From a checkpoint of a small mixture-of-experts model trained on Wikipedia.
Size: 20 layers, width 128, 31.9M parameters.
Experts: 128 experts in each of 18 layers, 32 SwiGLU neurons an expert, 6 picks a token, a softmax router.
Below are experts of layer 5 (counted from 0) of a mixture-of-experts language model. Rows are named router (the router's row for the expert), down (a neuron's output weights, with its number) and show model dimensions 0-127. Each number is 500 + 25 x the weight over its row's rms, rounded and kept within 0 to 999. Numbers have three digits each.
Before each expert's rows: a language model's description of what the expert responds to. This comes from a sample of Wikipedia text that the model never trained on.

# expert 45
It responds to: Second pieces of words after a capital or first letter, such as T-rans-ition, Res-ponsibilities, Bec-ause, plus prefixes Re, Se, Con, Def.
router:502482450478477514520483492482534542492529537512479519539510517482505454468481486468530517505471527519492519476530519484542475498528523453480513477461518499501453476496481494475520509519534488556515507510486486472461501490495532521508456535487483517526480489477517465527454554509505493498527528526521477506462502469482519500519494522534544483506508527473506462492518556456527508515513
down0:475479508522524492488537484463489457494457481516483497516482493497496500485466499511502554529510500488521493498461475473488516535464495513519504495500507509446531491496496548529456495537478499532464513505470512515520480522513517499502491520510465500470507556492428520510488489525480480489497459561481575428505496525493480519522490457537485503519495504496503517521505484481541536505504
down1:524490496524469520532535439471547491490485491538508489486502483505499471489511467491499507457506520501447464490444491512487504508552534470484473519518528545512493456477524541493509538536497534475484489525532512494486492526487553487510498476487453474492504461513549524503487516508489498510507469481520525523515441491510468480457515510534516463541495522510479515502517470526510526507504
down2:474458502514522504527478475519502498550515489493509500511523539477507506493508478496517535471521489554530514516466498480547456471501493475494459474448532473451510510528470517529481511443527501507542462495518509511501504494562472471506527483518519543496457503486471539517489502481492498559472503469522527467482495491534503539484501514518486497541507466509486491519536508501478458492504
down3:469488536545467503507472495504522461505491504541456517499502536503491490493476496478458457465494493501471509464495509514520507529497565489522516508494522577513502477483503484492484495511467507509462503501460513516493506474484516527485516522541512573466475512501509549468485477488523524546512502502521486506476504482518546480513491504473505515508533524500448492507462482512501575514521
down4:510457517500502509470506458503478466521465507511517517498508453521500511469512426514484517516506476476455463472498485503448485484534534520480495482518485479453499498472542470541494486490490518505514509499527545524498466500493478520538477483533517521497484495476504544489505493510484532549515445520503511518504496526460476489476540504442498518437470510502489524530471458483498498500487
down5:487484493500505457528513487492540499503462497511511458486497534515504467533533506510502504551535535491500533507502503485549538524476530506492513480468520464461499498513518503505495491449497527485491519523502507488501512555488451513471499479456462519545451483515502493533462477519494506482544487482518479484474522488470501475499440489552461453473517465499538520491472469527510493524508
down6:508544532485488507494453498483470522456461551528500471524494509510486491493499455536495542513406524473467503510486529531482472479502505490505502531476545500497515515513504504521485497517505495471484500493429491516488482511533488485519482478473529493488502484477554532484495559501519496481502551493475484477499562482502508482491462513531511465507516487492451504501528516519520488506484
down7:520474527499510560489498543538488451480480535460472492466500470492503462486487457494498502503480476477482502506512477492483460499542493485497486506489487521506489528521448503529487482478513506487486472556509507555562525435497463527486542525544517535475504504491507522523487517519468520496474507464482505486510523486505542502511521519546451513501494535473497535497513502528491467513509
down8:473491485502518541459509488502535461482504466510482500495514501490520514464486508442542497490542521556459513553510512508481497551522500515480496416471509470497472509491497503548498509498504520503493484472502488516493489506517502519509521502494466478466546474534478458515491480494545498530535479536547479513518522472447499517451512545507461489503501501511501472498492483503499500523466
down9:546497531528497507509485515487477489493478542493486501478508483490448523479514516524505509501510449505529508522523527512456505490489491509495515467456523503481496488448506502483518494452520493519474519459517510505497490523474485534485476516477463553446477479514492468470489490496508510515504468447548555536447495468507490500542470465518518508471521490510503497467533485524481552536537
down10:501504526460490544535524475500525501462513509505502497550527457479489508508555486477528522479511559515522470524513473493506537519484460514525473454483472490483524490498471527483496483513515523524533519483492556481470506505499509518487475536509459515554537511489543466518451462484516484492507492489505476524481490519491536487505535533488499465468522506504509483488498482443489502486554
down11:453478565448527472464481496488487503490511515506514553487499493499523515532456416461499485477490506527553498487548493503479491532481497535508533458507468501524500477487503504516498513495497501430495509532515527493445490528521518518484475505522532516468491518535475499489476498509478484433497462483496514542488510492486524473521477483482512496477489506494512500507490528521500487497462
down12:501507482491474505485498539486525528503477532501431505508466504514478523506494492463510513519468526492511508472489535521474499491510536489521513511477530519504557481497493507489468503534522471492475516477505505470536480518472517473541473485466463491497495524475505469485511440442493472535483563487531503534485473556530504452515534489489538517520492496506486547503480509461537522530498
down13:456493459453477506483461463486506488511468470474541448518466521494527488489516547458502529473518513524521516524480496531464481495493510473507508497525504482499459529481524501540491526493482538511518493517512445523450487472495488499523509551540494518498526478565490498471496486490479495493471479542468498476465483543481465509476499482503503517544505504484492547516480491517533527482493
down14:507501482502479462478484490525478528482512543522526494541466503506495501500490473542478509483461511458497517488495511508550539495499514534477490482490455496512505505511508494453475463453493509498550479476439503467506486506509476502503478482498481482483485544517543520512495491516450462498494521520469517522500519498544504501459508538484496568473496479493479498504508501408460521498502
down15:500486483481501508466499528449503548540502483515481486513483531483502504511497488490480498488493503558435514512510511483495481559508537500552518501553474520488517490477515489566459515511491493505510525469506525494484453458481476488472527496515501553518490509504482482497521433527483483512489531483485489491529503487502489471545506484514462497472540458466481504525518487528499540459503
down16:546496490472484530457543539535502509489482530532513476528457529542479489484512493483509499480496519502503467526517503537471486516471528498502529537528478475519514481447489500551465477536506516460487535491501496476544518525530489499497504531483495552511473521496477527527455457481538478472499519504491498506511502486510536511496543488480507527540510536516484561500495469483519530534500
down17:513481520473461485501487530462515453519509439449477508499484468456493487511496529469541523533457510507528501520472494498521528499504519473521536493473496580491487509468528480546479476563495523484487507473504481472508490537473543502460471474474477479533500531510533516489468511476503533511546474510514510507533517511482496497505525528471485495499505519534491541482493511510503511473504
down18:483513529498498470474529496536500485489455546443519494495450499515502482526508538522477467480492498499482514488481514499507529494483470520530482516512519467466487502489502491512494481530493500495500476534451472460506485495558508551501475530482530446565480502524508479495508454507540455497514516500537486526524513534528518527489535464543517457487485499464545513501500464493518504522502
down19:511532448499458531501479576488517506487484470509496493513492536478465497514513475557474501496508496512499479545508496492462464535533521505473524504468489490561453468468512480504496452460485477507508501501542502478546502488458509468507529473491480483488464498495449537497537497509467482554481463505505527514510489472482528481514512513484472515515505520496488505517522534489495523467518
down20:471506497471542481514447474505525478520511497464471460475511555470503506496526536504505532479501529517473508456499495521477450532480500506488507513463515485455460491470517476539514527513480465460536490461442491514510484505514508519485510532476471518498509473493506554508472521500469497479510478464497517561490514523505503464489516496484462476529544479507463495512485540473510510521476
down21:475521483529512520485535545513502516490484501495476466455475477494469482453509477500465532519536509512524512502493500481528469467477407482549477459482497514474522490522484485480503490506514530504480481496516491503506509518519490533487524539497484484502502458490487487498450501519492496475468533530517551489493475501462493524506479483472482482519466533469502497445514469483502505437551
down22:491503449478529506496483500525483513496487500522490459507464500486479492520491529506520541481462478513570471470494470473500517520478496515468537515514512488523506506497498539485502479456481496503532417503507531534506506518512476496492527501548487481438499490488495530488453513487540503544465474513482508459424506496470495538472484470480505515494520473520481496480483509541478510483516
down23:492489483491489512536494511534490502529463492490493525521533469503535527496478506532478520528499506492498469483522532540498528512446499504490470494495516512542508518522422538554485470528514535553481495508552483465528453491513494505481499468549499505548518529497483555520491511495510503538492484490493519474508483462508496516501485491513438515488530512480517564499490513507507486531522
down24:495523464503497466507496514526483481493542492465484475527525477497473531558521505428495483550525469495537484521515457470473533523521494467468534484491519507450503509510484483495524533525472496454497486498509440461475527527502508549523491482496520474490511538522482492490480497507495500495488489507473514539519521484509492481493524478509498511538464493455519533485459517493529557476497
down25:495477463487506466486479491535485473497510475565494518529478491498514478497522524541485499513515459493503515501504459520529546514469485491508503500498447480482550441498474504494551513520490490492476493527531481455449477460472491543552497507468488499518467511518542516498512507525545510444501470484480552500510501496524505502494482514486506476465513477472474508485456512477467498474477
down26:483517515487511476440500478527486477536488481503511535482501499490540538472521479468503497487498491478491484524465503483529498509459459509475489505497539548491521492516509531536498505520532506500456504455484474474564514495498502476488491560510502534466495518504478518544463536499506567451518463490500494520506481501471497516522511511441535516469534527541505499513521491533487525514524
down27:507457477504535488474526477495509473504484491497501463506462508492478533504480501472504474523506481542519497496503521534481519546540524506477451519485546502473511518514509518534477503481469489486530493593506498487492466489505455479545522503510520473493519516515496517503525500487472475517518527484505490552481473500542504526499483485526491483499437497563509452475503511488485437500479
down28:522515500479516519497469453531516481496517525468530460454489547513507494520476546542543491497497468536491470486523526497536495515504532471448494471527472501477522469494503484495498531497480552463487493479522505500519480524476496494553524505496467506494540504527470526500508528488510480457498512511492453497531522517478507517511488512541528506455571472519495490490524529503518500546468
down29:497499498464543487490476496540445512496498464506538482534502476540485508481549451483510468476530487501501463493576493473490479501511494505498468479495531448484462467501487529520497555459486477447502498496497497504512503451501490515504462480518483487513487517501525492477498497517523492532478483474523525502510472495445513524515513483479511528528513558512452494531529479475504485491462
down30:505518539491542492533506474536515485496525534566506498513501511469507492468482476572478526486529486515559519516507494483500469531473537519523472499503441491548495529477504518519509484478515512517528542511486497532519495515533481492500542492516506492527512502498494497503473453424541547477474500494504500468482497502519520510475501439471511492484496507514511497487505542514508520485460
down31:489490506493491521507514505504547583454495510506509497491482538500509505529473527514459511466482533502494505499514522477551517515539485486535537502526528464518465524496510518540457486469498487512534554499483489524470494532510501452509517492538477519458501465493488476544466531508520522456499552505507496485469511485567500477487502502473532511478460499502535498507535505506492518503494

# expert 63
It responds to: A word's first consonant split off alone, such as m in martial, h in hidrosis, w in weather, f, s, t, G.
router:485478483461470470537464502495515512483510511522476550521500499470518464482507511444530511520491532532481504458469489488531469509516521486494511455501531526513476486509502485491476512529520486524501511534474518455496469471495517508486496547498488507529465473458539458478475527503501526484528520520518495503460522502489523523516484520484520469532517549485460489500524512456546580500507
down0:538488459447479530502471513517530512486510531481488506426483526489503510504501556452492546495502506553501456483499534477548537469537488532499534497494475437515483468490516495467516506485471490536487481505508479487511498528512513501477473505478467497514496539491525498515476464503491486525470518496529458508542523454498479528499514481487524511477546481529485507481468508494511468492514
down1:489507481464491502527500512546517481546451468493521514490536497483485503547507458520510487557521504487526506479511461526477542470521509498506551500536508503523538487509499486503467496483466488440445511508497468512484496494498511431528563471506527480519496474495511497497429462464499506508501483531515496501500527511484533526520516472497497501455499493501483539483487503501476520466492
down2:503473509505500534508529507519469548526505488483425464522516488495514513470475480479500493516498465524489529520502505516493473504539519485508508480466519498522484505429491479505530533507514565502480526492525487497506557521505452484508506498431510486480505536500468484532499481515488489448488508499534513504480519469509545498576515503495494522505541498470478492492505540479522497531525
down3:483488501479521500474519523503461473500486516495496517511458489483477516490425548487452514462506462468499519468528486536527499522523473523552524517514489541466483496483505485499509475541465486533550513492553490479515518528476472485462502486520484448489527504480511462529547495517477497505511499526486482522483446477518494494471479495545475471459515502519493516506461509476501509523478
down4:481489464486457513517496513459502504501525500514471497490495489455499507479512531488544487524513509468513495525490466504472461519450495511501531511506514499449522437496535496500496551497504513495511555493522484529490480511419457505537467483501461521514488501524464509506459493523501503461550541500484519462478522477518496492533491526516493499529524486506445522495498469499525519515547
down5:508461507479462518525499506509515467516468486498508529486505498489486476471550439426516551490527489495511466497499501465545488467472484543515488514507500510451506510516514515480531504519549493478500486513492528502504506528455507516473516504508518508548521546478475510460502479504520506490477452514468470482473473506511520490504538491461561485526525551497509489486498507473506453505527
down6:488489495508506534476516488462495458474477503483515525471483481508451504484510508534523521495489493530497467512522496531468490516504533447495500517490467525494487472478504511513491505451516482484478551457489488526448466513449513489536498471481463548468483526529485502494480456482478524518520503538472504534503491477492514523492453501479480547506513497484457471509460483471516448556516
down7:491493514513476516469513476494538528509524538475538518527526541497469513501500502490490505506501493545486523478523525541472492502544489507500498513510520518472489525437493446559538531502492447535492511492533478499532491502545465484495501504498498550514549530484473491538513561510554484456534483512502459540515503512511516496506492507496487513486517459461549488512504503510489514492487
down8:472478512491472468503531520496497499470525492468477504487464489474513520494509523489489515536516519455515506502542483520498548509486457527525516460502514509518470503530505474514507461509482488535501466516460504532520513504488504495516534570476497454502521528466583467531525501546505495499449510498493509480449548517509480494478477503450538503508497525494534497513532524521499535490511
down9:483492496513474503531483501476482548482479473532494509489528496472471508518523486501473525547491488465442502515499480518495522499482477522466499541482537474536502495474506530491485480483527526476492485492491495488507505486497438439428462499516482500467504483503480502464523512516515453485521483542459502482509516545482493542533483501465487540495531485510498503532467505491543447477534
down10:480518518474509477546555561477483503525531480455511484521522450509480498510487557529508519461506479473495483526494456487562482499497505472513510507496472473543523568501537478499483504474517513534480500510524510516501547496504503499465520500480474533492495498495493494550515489490497509515560505524491519464503482464496468488511464494521495470527522527530479528469518480504487531476473
down11:506486475539510496445502458507521503468468546460505476488496533519510483526462507549478491515477501500529479534488493502476490474488503531477505511522487450557483516531499528532514454460520526505492494519490473499488474487532484526469480445511474481466489526488545500447519493516475481530506486534503488530494515511496506517483535515461473505486489485524482452518553518475527534530482
down12:470435524495488491496464487482512535510510483528487506507453500495540514517479523546512463512498555463530516495468450493491543522462498483545504438493497521510509477475503531513485519512515503493495551475499512509503464484548480501511502500461507515499500477516511497492468514527496497517455478497501502518501526483544519529504469556471510533450489480542446488494468495477465502486480
down13:490473514528508482451513500496467511498527511475522519462525455489523510499513490526493551542514512531530469498477546537502505482504455503546519558480489535495492499493520481538454494507459537491466478517513522492531491488483485502502502538499520496466503467499549462518469473512523525532511485516527513496484498486532455546485534480555498500516550511494512508513511464507506515544467
down14:449499514519487521502521519458501518506511513459460493509529509547543524500479478482520497492477537475514528478528534532498464520486521498520519498483477490496475497506481497500495511480526527521449524469520476503504528499472540508525470526538495500529530514477468495468513440442461549482478508472465474494526471523476476494472522483471507471536515540537512476540474509482521515509462
down15:526472471507432515525503528513497510521486493489488475466523512503471541509502500514498517484492494480496462484487462481517472507522562496498476516527510515502500505469473459499499497465516474484488470511480495468501495502506502423474494473516507527557475521477463466548467527525502487525528508479501504520592504459506482486511552480471523506470463518465516521505520511492514493480490
down16:497511509480489516530515503492490511462522479486500466510502452500466493440505512501513540505511517514496505527501447472448485528506504457490463495475474497490477480519492535507524527509534508546513516497498511465513503513493538474467506538529494488489441485486461474506494496517523508474527509536458465517441447492442500510498525534520539500512491512555488469484535499519500523457473
down17:448467510502486530503460523506474509467534449494491481537484555495451495513518507474482477560529481526504453490510470507499527478510499518475532523525492491522536510486513535512485512512499505491460504482487519491481560476473557502495514499477569454508459499480501483506491478456529528479453524507448504486524485516511477510484507488518478508491477507486479498479471539507487514470496
down18:499508506489501513488467522455512490528512467501509498502511500514416504485512494514513501486533514558507494542531497487518492535492491532504502509493523499544543494461487517552560499469471507536500544502532531521502498532488470510543495453498484548487508521523523525528481491488505459528466481457522503487501490463523499458505468543511505493486501514476446501486526514499491516508554
down19:437485506465497538501500464510521498456468464490496480500542525472496506496500539457502507488506546513501480511484538488486501508516494490522533484457466506544478502490509491538540484485507487497480507516491524514481510472505554532579507518495542528496521464516537524486490523482526507449542525519515461522501531521478499534473489501509505496510551519516440491496519474485522529502501
down20:491500500459510501508505503526494498545529529528478521482493520571497482509489507504485480489514498522539512518507496511531585463482503482496472448503493461494495488543465478485487506488506519496454511503502525476492504482551511485479467534505504510482496524509480540551512512534520512524526494457502510488459433532535494489514493515488502549526511481538535485522456483453492504505472
down21:502484492539529477479521498544496484484528467510487488521522458494507481490500498480547479472532554555498489479515480501475522517517462508467501488458545467518516497545496482502533499525487509507525475488472480494477468516499514501512496571522533499487533475476523472479527511523504485491494482494506476466414495497497525516467486545485484460480499525529528469489501467506470504465540
down22:487506485501505496510478474482480476486477525512502474517497489547475531511526528482539474531481547497510535557524498467488520516491492519538509486525534521474481519485473445479454496516486510488490484507442483435528443515461490504501505491464474449457489529500513511540506524483461525484516496519547517519520538503491497515489504462500476495496447480537542509501483515519487501492517
down23:509466491489435478477466522497538537521475515509520482532522522472505497449455514487475483587448515460533509507498543478498531486542521500468520490515510501536518488482443502497465507450503539492504469502504506466499541501510478476476531471530497473523470509514490481509516525516505530521498479459461530483515498457513464487480508499515493506500538500505493520519501512496507497511472
down24:521471446475510512516483473480464460474519510524527499504553492492564503499484525539514488510494489471491497496475497551544436486525499520516508482492493543508541472508492510493521457491513527482490460519478516458504534469454499480536463483517484546496486530483518500530526531511509506477524511471471502492498448520482490506475538531504517506488530482517529508501549467483532502518515
down25:505531495494468515506494482470525554456505528502522473523480468481522538485539472493488526463518514490499500511517490497474499518493490492495468498491489493497561432470515548503473534474530483533505498441534472513471481489472491493551504483478498465510521486522556532492531493484514462484530486528539517460466475487489499477515466552532521530519529480481496489526497491518507485500477
down26:517512507500519549490545494497490486497506490475502487512494481509479535455523467522491520467519449467508499530504507504532481460467544490508513475531460472487505490458497552514517470464512530518474508540499461491464504527479506443503460506489495462516539484491531520476459469483502499518477484497531505480505479517517513507514487405546525477496519494534485481491479522472487510522498
down27:480518491525528487474468499510471511485504498492480503478483434481491477559498492494489505541511495540528509471480499489482528527483528487471508544489495463509470534532463470530498471542511482480483529512490561509492508496548515505444526503473504498470512520526512549489481506473505520498468464498503497518457521501480480532501508478478520500508510500502540422515539506494479520443470
down28:504511461531505519486533549519508502514506458549542477447465531478490498510539509530540505496488567469526492489519527478492527477473501495499504543496486520519442518461548533503479507522454495518514502526472490528507506480506483520461508511529487456456476516499535541493463505511504494481486508502522539496459463505503482524462513533534529499519493497471534519487491524486486484491493
down29:498460506481469464443479500510500492507503486549514496518520504487549526505478469548534476570480483471494505531508508509526486476539528503526488485462508543494465497510509476498502486484512534554497525487539508482526457512507491475461476468516488515532453524496498532524489514502516513500489504500481491444492540520482484486523511485459517481446536521501494508537521482487540534534516
down30:483509469505507529570438493526529476497470498463464506506532528489492512474491503442506425475561521506504536473539452514477477464471463485482491500499507489489488512485548493534512521492493497511511522545468516458491519511478494528472514519495537465482493430526488492512502483513498457475514485503501482509516462521503498501498487508511478509521496520518527513522506529518510491461498
down31:494475522465475521549485467483531510472481490471514503528494487462506480472476488519496501486485537520470510478517514506515529504481560486488493513492487519519490518480515536527540501462534500513485534479518481503494487487492476467505475542543490533519485500489511484477509489507560445505495521508557469516542448490516514503529514465515526539467493451463514479479475459466468541478483

# expert 42
It responds to: Subordinating conjunctions and relative words that start clauses, such as that, when, but, while, before; also "If" in titles.
router:515487502481464507532472499486539508481510528513437514521494495502509466471457526482520539488490529566464522477515515473535471516527527484472497471466518529494454463484485519502510530488522527526499497506473518478460491487507512554505472532472481546494472460472526465484481528498512527494533520504518491525477498493484513517517494513505499490496540523490455446470554508466529516516504
down0:491508481512513490514477549488470480514517492504518507492537480493497540406479458475504543520501534531499467521515505489466487478491525457494553544448552519489515509511554464501485508502482511467494545493482479457486503514485509529484498516518473490482511504493509465474472505500510516472505480523504513523502554503492499487495469524460518445493488478458536526506535516514517501496517
down1:493487472521480510512524507482471500505501524513500462501495467507484463505462511519504461513530513474496519512549490516468502526472533484506522509536503493523498491478490513497485537500537509507486499537490550485539478482514466467457512487470457552537488504452493498476479495511496488464500492458532520493538460472449517444479475487463492492478479470475536534558489512558530500511486
down2:515489502463508516508501496520509536502531505490467472455470449477477482499545522470515492528529534530499504465497512525496456515516482503531493510491505454468503529484499497457493527463535508516543493491429484496538567504502444506518515538464526475494550500497501490531502523524502507493493540498521493539463545518466504488502495536533487525459481508492504496507475510512513463488520
down3:531475555536457498506490488478525501500499520475466516491507462501522510506522519496531503465474474512510517460543535479467457487499499469493496491488473480499529512487551519519491499489479494441464470509506508541460487535482465503487539472489502493480491511514497539512464560510466497512529521513531470511495539499507496485516521502519501527559522478537456519479483526539474519506550
down4:486495502522518493481540520512530497506495507509516493495482505542477476458483523438517465529499455538489498485543514515442427505483476497488455510514499498522495520497523533503497532493532482471550521494503488491471464445506467530509542516499493511540475444517456515502490485503473507509456472492510480499521484488469506515509513528497507486541491503491518554494510508521502492549550
down5:506458526547503471488524486538453485468497476483446487466488504532502505456504494558472501469513509492516495458519494528481524507490466476548493480501475465472459547519488503496510492484538471525512526533509492482471487530545499496483541468498491478502481480466513515533541538498471483480505495512462506507490488492493508469487488471444513474438515487508501531530472472482527519487511
down6:448515518519518495525526516483482540530503489517511509529507530491515499516503446451450466504522460453492559480542472548510478480492518512494467493530499510480500482495520559480467489510536489476546489453482493530464462529487516519505499529521474502506541465500494442489498520513461510526489486499489515489532457465513487514479486527518505514540498477480507523541509496512498491487481
down7:466486498527555546539494474491498490495514478487517563499536481471483516492497457502480527473526417508537481530483506486498500476498554528493498504497497502480469501483476521480556474510539457481488540510473498558484465498508545469505521494463497479493488508471499493499509513520510492504514499497542453484558464468527496484471506499478499527503494490454492480541501511499497509500508
down8:489510498487502540467537482501498511501486487496495510492477496512463501503519508530462498518539495546479468515497521515506468465509560463475515481521451535526518485505515450470482478477480560486518526495512478484476506518483473511489496444531474492537511484469432500491444436473452479521504476521528530475492519488501502531542489498497467510472508478529508523512483466512494498474505
down9:498548477551502500517476497503484474522492475457470494496483465469488520495502490518471483497504516491516511553525465497499497491507425491460499465513507478481497488501465469499529472469549534543438503513499493478514564459492480516470472521454456510479491525510491506507470524562524518501507537480487517498527514493485446513517484483481476513478515491507513509495487537496528533480487
down10:479492495473494439553483502508524518531471485509508531504505468570507457526507527519501540533444521551521486514487515498490501500476505514474524521543496475456497546491498479506485513554570489505516490506502489509455451496544525503499501519485496489512518469515528529518481495499489510478528480515514486491459522492486532509520456490463495487535481489511545494518482508492490472509545
down11:511538482475491524519478513504546542517573520513526503487520456458507491498501470438522490493503469498518498521485487486550498501483505504473487512465527522512489437511448554456497530468502527464506488483509471490489523469543466484478521516467496486532505472509517498510530504494469480480460518469489500520507466508491492494484464536537490487530521551502515509509529485514490496512459
down12:451513455519519503536525469519532501539483490481510532507480473514550454475456489520504515513502460510516468499516497503502470506476507503530528522524481539513467469460519528546504492471495500498525496486484490491487512508503487463472498492477485433478522537569535532482489474514491528466494512528489522504456470493481515477472472541508477482466519482543497492460483527505504526466508
down13:548525483522483470443484517488527534535459523488483547486492510454484494500513497506502517496508517495496496475508451486465501498482508500518506512489498517477468486449498547515515487498506467523483531523479520522472493520476485529482520477477540463511513538480511475494499466471504494492477430556489493499505494445474516492526501440507505531517509448542491551469467509517506520504479
down14:498452471507529511520488490531466458474517517495520527494574504498518498511442505465541465468485476534446531444513493509517483506554469491473486504484480473495490444513479512505485486491500476495481526486502463466503487535510474476448527490516478500484483472481515498518499476497518496480505519507547475514494508469509564517523522494511504515468521505551485523469517515516460498496504
down15:508496509519466526524492531480513448491499524487496509526510515454508519510530508451558509512500551486468489510487500465520457540488542437470489486511490532455462483484485485501496498515504551477521513509494497501500480483521514510491524516502536498518492547497496522491512532500530547545531541474492458522530504486469491507516510520483494526513474568504465523535526498488514522455513
down16:502504498490460496524476512491506564501490451499518541489538559427494502488507518488450470458490501511486526495466479518526527499489471456517478509505508525511479494502468546507497470525463518499553484455476550538474479472525495501497503499491460513482496497489471549522475483494529517530511489477484501516502487467490510505524481529519497510500483503490555501469436498519502531508505
down17:516485522507488561470467480479549527543494504517515503522511512516502476455507485519516501492490467461503460470473515517466501509514568457523463491495519492466461505482471475545483534527487494476478515464490499499516506461501508519460501517491483518508516518492466515531468538478525487515518470522496524482531491545457537511509497539486541522509518515447472490541510491525483520538482
down18:496485488509520510457542477541496494535498496460483453522509471521483482473523505520466474524487482513539491467480482481545452534475480525514508463508513443534494530500512500474526502440514509538488483488537488505498533542517511500523472500475483468516510486473519487482443484460449513481465519464493517557478492522480485497493506473521475499476530468536526470500485503478504503514517
down19:501504519484488494487529515556483496520487516521511462488486535507474522503498543491521468489532459518534523501491531495530498511500461486532466520558498512478487517510498533532470476490481524457516448465475477527518568500477493534498456491479472493514543478497495525516536474448502444506512497513477557510467465514520500505453504483508480509538499500493504460509497471525501516517518
down20:504486472491495542513453531497477527543490499481532500536470491491508519481528517432509453489464518489466487453467491498517480449528475480453518466522487511497477487510497512494487508554530511524467521502477493520481510471461499510491537528538553504524515514475505487503493526498480514453495478521448556528502515482529495502453508487507472481473488523511478511521467488537504474498518
down21:488500462519547478523533483506500477458472503453466490545471490475520477524501553524470507505522534565500518489476538501526523484468473489498525485472478494538502526538472507513517480549488509516486487496508503501496544493478503486461550491498537503497523486508529447453459462503532504491479492527512524476506475545529511558469526499511492495511514504505514479512483472492492502462472
down22:507522500483472538518506541488481544491511517475496515473482545479508493544463456487501526450471478487508475548496524477493491489474474503558528499440524522518515530437482538476540539475493516467463513498518503543522480489495498527481488491527522490515541483508466469499454502462481492497514495517476459463485542505503503496510515490520510516503502495497510508449500517507478541468519
down23:488508492513509499511499509509460502543483467518520502477489550502540517491509580466491529491521504543477533514471501475509543484491445500478471500470483461503459490511454495487495515502431510498520482482508502457572491529517494494482541496474510543497494486545508467499491503539489509481491522499505496526517507494487529465490475487494518463458497450468488473502480509489547481500486
down24:469496455514495475462527493497472536487482507524460486495448498500496521542531515434480538498491538504498543459488499518530451480470481511503510463524549462509489557473482495499483510502508508550512468514535491528478470497505482442520499508469489485488535485497505500486485495479555514503489507521459502478525527504491482536535462469522467455506504513465511491483490487486496507478519
down25:522482477512485504504495514503535524506522512496540476490545480521504489518498442535464486437485537525484481504519513494522458526499538508490481511494499525524521508472523505468543503455527520490500510478526529508508473489499499564504539513478499538508475473477442501462460517459517515489522486499506496497527524438490508510519516527550482485500524489436485469473480499501517505457476
down26:469479472482541474467489459537514517510498513512538495501487495532517492492501535523512527515470484464483493533476509497492485477553474549502498504505496550496475473491494513519464498536518554483466504498485505532484509456477550488480501521497536536463501485549491520504503518513475455477495471480543473519506468509544498469520539546484533475475485484492518549503516497512464536497468
down27:483465533531521531488488503536489477495519484503525487524531510478529475484491500470504539508557528498518519454506471511499528539477467469466513478490527476495497482545499509467487504483486539483465508480551517515486496494468472516456509483545472480498491472485470443506458546491508521504507457517536508516530509530467510512492483498518476506453500513527528516487552536549480468491506
down28:500469524526494498491506526496490477522514528488467474498523483520469510521499507465483539480513498491496498520479540486485513496538483423485452456446479504458490502471487514497556469498472503448515512513516490509503495547488478471547495461513486480494512461527553510495499536508455485504490441501513478501509480526543483508496499502501470525558500464496527476463517496484530482510527
down29:454535525556497503473557510481478505473519466492524515484500513489495533504528461537517499487484519506493468511512476496488491529495500487480497560479481504533526527496556516484448485530482527558496500533519464484482504545519470515506487483498525490492515479539466486481473517521510510544428532464490484514476505530492520459459482503537500494471505494523501528524512512508478493517463
down30:485501501470522455496498538493497481440467514499485496499527505478488464450502471532512474534499490474496515474490494554458509502490552456479495484464516507482513539488515475496479513513508518493435535472468491505455505492555488534470548527516516481523511503498463479466496509512482531469516481493500523504489504467500521506547516469486540495497480513511518541521501534549537527501530
down31:495519452532554525497472488480501434503515485465490507508488500481501523504467503520509499484486470520517529487507484479502563499507492504508537436529476515490501506493494529487526493501494526456542479467476539497497491538476454471497521497486552481433513484513494499504480484490503482474534511504493523520480498500507508524482519449528516491475495530513533467512505479518488446447443